Weights of a small mixture-of-experts language model, trained from scratch on English Wikipedia: 2 picks a token.
Below are experts of layer 5 (counted from 0) of a mixture-of-experts language model. Rows are named router (the router's row for the expert) and show model dimensions 0-95. Each number is 128 + 32 x the weight over its row's rms, rounded and kept within 0 to 255. Numbers have three digits each.
After each expert's rows: a language model's description of what the expert responds to. This comes from a sample of Wikipedia text that the model never trained on.

# expert 56
router:119082148160141146205151106134129145169164097125092110145079114160100092155147175127075152137104170154121129108161167126108104146108056132171115177168132097165108202131110093134146094115141110041105155058152067147154180054160074135128123121109132110143150111081139164124183107150137129044
Scientific adjective suffixes. Suffixes of medical, anatomical and biological words, like -al, -ary, -ular, -ological, -ensis, e.g. temporal, pulmonary, ventricular.

# expert 62
router:119116119109122124125124151177154174151109101145150143105134120147111099143180163142160092110209109149158117129109132143149114110195065136129104137137128124134115145170138141138122082164069125098064170171146076170112111067100138173137159155119174141111149077123120112129153137138163062110
st word onsets. st and g pieces opening word stems, often after un or mis, e.g. unstable, misstep, stricter, stumbled, rest.

# expert 21
router:120160128171079149103174137095138134144148126085118099134131119152100125157078095149098133096191162124180156152111157116109098152155132203155086123158113128183144147158172138126101156200093066140093152136131129136125132144186091116102083127104123142167132108061147128143131076080177126089
Initial vowel capitals. Vowel capitals and the pronoun I starting a word or sentence, often after a hyphen, quote or line break: A, I, O, U, An.

# expert 46
router:127114112128155143126151101120177167107161076122090160157129063195099103142120152182115157089178076143148131139147113171115130166190116133119123140139104087210204148186140096173078134193117124155096105118122128183153145098114131155093145125125121132105113117152109220087144124062181065110
Word-initial prefixes. Prefix-like word starts and v after D in names, such as un, pre, dis, ev, conv, pro, D-v-oryaninov.

# expert 6
router:102157147114078166172164137200168197124180134124125127154128166140121155160150158145068102155109142145066132091213114139140120174119146115129115146173121075155151157110131097132146106114140107173098154161135113108208172128105117125091191139081147155141182137098111118096164103118132118108
Temporal sentence openers. Time and sequence words starting sentences or clauses in biographies, such as After graduating, In March, during, until, Since; also day numbers in dates.

# expert 55
router:085141135200144130213157110117150150134125149176117122150138143158122117131132135148066116098170131126120154147190150143094140147139140090144081109108122117117190108161205136113064076189100126159091166094159082110159138100092095154051141127085135063138164110074153138091178086107136089120
Sentence-ending periods. Full stops closing a sentence, often fused with a word ending, such as season., ed., es., ies., before a new sentence.

# expert 36
router:132177132117075149144148054118125147121092129156122081142143104129141139117194140108087103047147173168184124131104142149119132121178168105141126127142084081116153193111200125190065125151068082108082121100158131122105171145127113214059122128097163117168142120093100135081217131106134127131
Space before numbers. Standalone spaces, colons and prepositions right before a number, such as some 13,000, a 2–0 defeat, Number: 31, installed in 2003.

# expert 45
router:101113143120081114178138159162128130151133116126103085167084090155113129172193144119111151111202106179132188087190131185126109123122123141108120158164154098102147118179157149170150079129123100140051143116109113191153111051106102156103099133121139155129137078120135173127104151109139089132
Adjectives after articles. Adjectives and quantity words following a, the or a possessive, before a noun: small, large, great, new, original, same.

# expert 61
router:113111191153118105190165187136098163146120162195117149112134145193101143122121117177102133105098114142138108130093153116115104197141081170134103181157151129177127110132155127126056114120124108136148124092153099174204145141161116174113133124147147099148106049094123145121141128097100117049
Middle pieces of place names. Inner or final word pieces of foreign or compound proper names, mostly places, like Saskat-che-wan, Bud-ap-est, -chester, -sburg.

# expert 33
router:097202147136171146088151069122176202160098115117072126136095087147158121150125145119109094151109102140177148122085122092089115158163096186159104141180136144147134141150149160146058102134119154092116159126097109168164142096155108140128178165095119092167119090138045115121122134112138123078
Place-name second pieces. Second piece of place and proper names, often right after a single initial capital or a Romance prefix: T-uc-son, B-ol-ivia, Saint, Fort.

# expert 31
router:098139108158172167155153130099180170159102097188122102138088081133122127155150133145074112142118122111169125136114143140124099134117064129175067134145122123116173111117141099152058123213071113097179173165137146142130117108106103120104111204153141090120133096158090135109134144107113138091
Word-initial consonant clusters. Opening pieces of words split into parts, such as sp, th, str, f, p, ch, e.g. Aerosp-ace, insp-ire, Pro-p-ulsion.

# expert 12
router:134176152163119197117119110142188158127172137157089121175132102124133113130151176202111107127135139159115112064143119138051119141158153177126063121135110106140152161164169116130127137143107153102107120056128110130147160058150081160057164141132126128170118131100144175084161131188161149096
Paragraph and heading breaks. Line breaks after sentences and around wiki section headings (== Early life ==), plus succession-box labels like Preceded by, Succeeded by.

# expert 22
router:093181173162090138125198132145177156106115133128095108158118143148135154156114128157082108119170202154155149149123116159081128144163129154122084127180106124166121220103107109146049139179073072108112142146142116109145145099189109131118136141057141131159174099092107099133156112089184090078
Line-initial name capitals. First capital or dash-plus-capital opening a name at a line or table-cell start, often after Preceded by or Succeeded by, such as J-ames, | K-az.

# expert 15
router:085136121159095204162130130124143107138156094138118127179144080161119107152192104118098170075178193172086137068192117120112136102147094126131122196173097097176139162142117153174112098130115076114127134111170115123163105113066138146122143150114113134149141109109113101143153109148143147086
Object pronouns, plural endings. Object pronouns after verbs like made or elected (them, it, him, himself), plus plural and verb-ending pieces like -s, -es, -ers.

# expert 38
router:100105177206073191125142127108086174159137154104116137173138107196141127140094147142108113113113133162125143086148166175113147125112157139140130149131038104199153123178125137140079137141120125097117152142148108148192123124158111154137161122106160141151182141114084146119167144130180100020
South and East Asian names. Syllables inside Indian, Arabic, Japanese and Korean personal names, such as Singh, Mohammad, Kumar, Mangeshkar, Priyanka, Myung.

# expert 60
router:128152167130148140147112128144118163133131089117122138115163127183037197134158217168126144141127142104074100130085142115137091133182136123153135114134116142146141183125089038152110097174110147119124156126157134133108097130154110132164120136139137106121146117068042111057165067114109114130
Mid-word letter pieces. Single letters and short fragments inside words, formulas and coordinates, such as hy-b-rid, per-h-aps, orbital, LaTeX mathbf, degree marks.

# expert 16
router:064165169106100145123139162199141136139160159108054092115147062130133153172162163138119054113188142159159113121167137094165080191118080168183135111137080079101154137115134123124070072144097113142086189139158101170198092105190145151141112141074134147108108106130084122046110131081119130104
Short capitalized name starts. Short capitalized word pieces like At, And, Mad, Mat, and pieces following a capital M or R in names, such as M-ot-ive, R-ot-ten.

# expert 54
router:111143159121074187158137139152105151169161103125129090138086107120073127167096105151137129123179138135133194090192142129098120187105157121111128149149154103144140177167160121175121087152121045116110133106187083199105165130122131136037159164151132150133167120119096157136119137146117130126
Articles and possessives. Indefinite articles and possessive determiners before a noun phrase, often after verbs, such as took a, was a, his dream move, its.

# expert 57
router:145150108145095131120174101153161194140144065151085151120112078158078116163127130141138152141196143122160096090098161142095108129107096152193147155112164082202190154136129132156065116154110116182099154157132139210132125131105114087139143151078098114134113114166096156113132110119146111138
Word-inner syllable fragments. Short vowel-consonant pieces, mostly after a first consonant, inside ordinary English words: st-ur-geon, p-ur-portedly, qu-ar-ters, tri, cor.

# expert 43
router:057153193161125150152144064112149136168190094133113112131115112164142089144102115151086123106137150127112177130153143127088098166205073106140157112171109124166110117139165156152134084089078122066114125079127128154218147127116109140129132143127111079182211068137107123103155098169194137088
Countries, states, institutions. Place and institution names in biographies and office tables, like U.S., United States, British, California, Royal, University of, State.

# expert 2
router:117096141134073136152136130138159123193186097139122096159019086225138125167178138113136152132129149133126147087105118160138121142159097123174130123119128108128117105127161105135146065137082128077123137142114110155154136096133131199103151127104205076159098126100099125134161155151171110077
Table and infobox headers. Header words in sports, election and infobox tables, e.g. Party, Total, Turnout, Year, Rankings, Position, Source.

# expert 25
router:123137158140093121170142112145122162160166091099125123203094129143142088149166188127072175097218144136079182069147147172097121141164122092178138122147130102149106142057076115133123071103139148102066148089165122117137142107111114107090124139116159140129104104098120103124126086117201123060
Naming and listing words. Words introducing names or examples, like named, called, known as, such as, List of, plus Location in place infoboxes.

# expert 7
router:097160171162124156173143123186129136166152068134145090176094148125093081115163108144127148085137179167149177077168163157115099152161147170142153135189106119154097137159160080125144080172122119103091178090133135161148129105106119168112179148109125150122177115117093162095195069076134139137
Definite article "the". The word "the" and preposition-plus-the pieces like of the, during the, by the, mid-sentence or opening a sentence in narrative prose.

# expert 18
router:141137113115085110114144077109169169178112077158141117123103072166111127183156154128078154100167143167148143138118159122124115116127068142124162175126135125166181110197202115150097126188098100131108131123112093096165130145145146159099130123084110139100136128121055166120110108156107095103
Word-initial fragments. Opening pieces of longer words split by the tokenizer, often after articles, such as pr-er-ogatives, n-et, rel-, cont-, per-, gener-.

# expert 20
router:078207169152146119127171128110147127116151112132108105087120103167149092165115125180139137097204159166095128081146164155068119138172159118116144164156116118136190179158152099133114114173145123117077148080103123129192120154167116152078135191106187112133172092079094151119151121110163079115
Line and section starts. Paragraph breaks, list dashes, table pipes and heading markers at the start of a new line or section, plus The openings.

# expert 42
router:087112106117153195095192131131153096154174133114111103189104115156090146164172132152140092117114117132111155112132154109116125148148115138141111126131162080185161100167130083109154139172063088127112157133164128095177131075125141223118167181141185145180179136089111130081167107143134108137
Table row breaks. Line breaks ending wiki table rows and table header cells, such as Pld | W | L | Pts, Candidate | Votes, Apps | Goals.

# expert 14
router:137164130112171102152131105180127136188119145163118119157072098174096170188202149159088111124133084143152133090128156132147116106097048128142111101158143078109117128153136067142106099136055136083160153094185080119185204127137129126142128118098114149098116046119120200098148070123139127081
Mid-word consonant clusters. Word-internal pieces like ill, ul, ph, ect in ordinary and technical words, e.g. Cadillac, disulphide, Antarctica, incomplete, mill.

# expert 26
router:102123101143059120165107098153138141185109129115143087130088099132075113146178181117142120087108180097068140152105172139107131098164101103124094117166137104117142150142070102119142103154133092102100170139121134175119141138206113143091117145097155074159162153115114212089169091105136126108
Infobox field markers. Line-initial dashes, bullets and pipes opening infobox fields and election table rows, e.g. "- •", Area code, Turnout, Website.

# expert 24
router:130094174187100148212153170185087121140144134108101071144071105163129076142168155144106182107144119180128131105173149191120122106149095134110128197167140082187144169123164130140082115118138103101073156091116127202209092072087135152098108080120172124167160120126144180099193142140113111102
Verb suffix endings. Word-final verb pieces completing past or progressive forms in narrative prose, such as -ed, -ing, -ated, as in hurried, bombed, donated.

# expert 13
router:118153126136143144107125130163154181182129078134100099159113100163156135162125137103080087107162157155123154102111118129091052116172124128158109164183085126148158121127197101114137128209090129095110127137109122193148163089115093155128123150049218126100173138101110126109191126118168082123
Leading digits in numbers. First digit of numbers, mostly 2 and 1, starting years (2020, 2017) and scores or stats in sports tables and career lists.

# expert 50
router:158125169128086154106169092138153117142146082153120056125125096197110098169132164129096146091230182111164138154101138149167116098201120146113108156137133123177147137129183139185095134116085118136130134138155138121133198114103096122118134163120153107180159159107097107109132095104167128086
Word-initial capital consonants. Single initial letters S, R, D, G, L beginning names and titles, plus ra and se onsets, e.g. Raising, Traffic, Graffiti.

# expert 58
router:153135179157109141155184147151126145141177178162116160106106125156173127174111113109091135126192148124160149139124130160109104144163066184170159190190085093154149152122133110158095087119117068135165183145130108139197129109180114162097117093134147126127158086133049115132167127130131121064
Anglo/Germanic surname pieces. Middle pieces of Anglo or Germanic surnames after a first name, like Burn, Walk, Lind, She-p-herd, H-utch, Wood.

# expert 39
router:137172132135135137118168063160119150171148153184128090114152118129130110142165172170113123081111126145171181144172119154104098120159133095147155135154089091134167189104119130150115121129136131124098150107121152096131173140080122159048164142060191154149131122119109088070172132073134090107
Before years and dates. Spaced tokens right before a year or date number: in, on, month names, list dashes, table pipes, (born, as in June 1966.

# expert 44
router:139102118172110158117137139136153166136065118181047139165157107169090087155142180173151113134105085177119140121117142091104097083189134148171075142096115113199156152119142103163095116190052124078097175149135128120132142121129132165142119170118136104151165095087088147108128105102161108086
Word-initial m and h. Word-opening fragments m, h, sh, b, often after hyphens or articles, e.g. masonry, marshes, half-mile, new-model.

# expert 19
router:098189139180086141151130116181123168204160049124123098155044117157126089140113154126118170123128125149181167056126137116099110171141078154159093153175103131168143129128213139091131111119081166086128145106123096186153116106098111136132137127100182103160148140107120139123140126121134089130
Sports competition terms. Sports vocabulary such as Cup, League, Championship, Olympic, won the, weight, in honours lists and match or season reports.

# expert 10
router:068138141130149119131137120176167186135139074190100077193112122114121160184114154128092111092138126139106145166078129158076073123166149123162120124159109106111169148112109078104159116168124128135078129116103113147135213092114107135091117132094178119128170057072120130066133121115202075119
Year first digits. The first digit of four-digit years after dates, commas or "in", such as March 4, 1895; also married, son of, Personal life.

# expert 52
router:110200159121105161150165054111163145124097104134111107134093102125156135129114105093126103110160155115130153115124190105126105143137170124146119136138079117151110124111181116147133132121104132144126142062135118113115088107198087142066143217107224126165187138115075135100154085122184101116
Table cell separators. Pipe separators between cells in sports, chart and climate tables, usually before numbers, plus coordinate slashes and "- Country:" labels.

# expert 1
router:110151100143091136114142168108184143155096114104057047150127049187095084194131179121075087139156141129119124155092146095099114147139093134156136146159126129156139146142096052118124116204125073056137124147125119082088145102160080125093170156106140160156153120102094151116135083088128132063
Word-initial consonant pieces. First piece of a longer word, often p, t, comp, dep, rep, also -P after list dashes in chemistry and protein infoboxes (PubChem, Pfam).

# expert 49
router:100160140184124160140140091129139195108133144104108156176135089107145119120180152138148092104170144139097142148141117162022118136148102183146139124112127112163165180154151120154120121146130128115117142088146072115117183069096141194086151174106137137130132136087130182086146106174175112101
Line breaks ending rows. Line break tokens ending table rows, list items and infobox lines, especially after a closing pipe or parenthesis.

# expert 48
router:076162144122136105141140129190154113209167118133130095128087105159135079167173106128106126098114119133112148073144130166129087145137054149110127184121117124143165112132134139171123060123128154178131147119082145201182109101062119151117141128116158141194158101141131152089138138127159096064
Positional and common nouns. Everyday nouns and adverbial particles after the or a, especially military and spatial ones: left, right, front, war, death, time, up.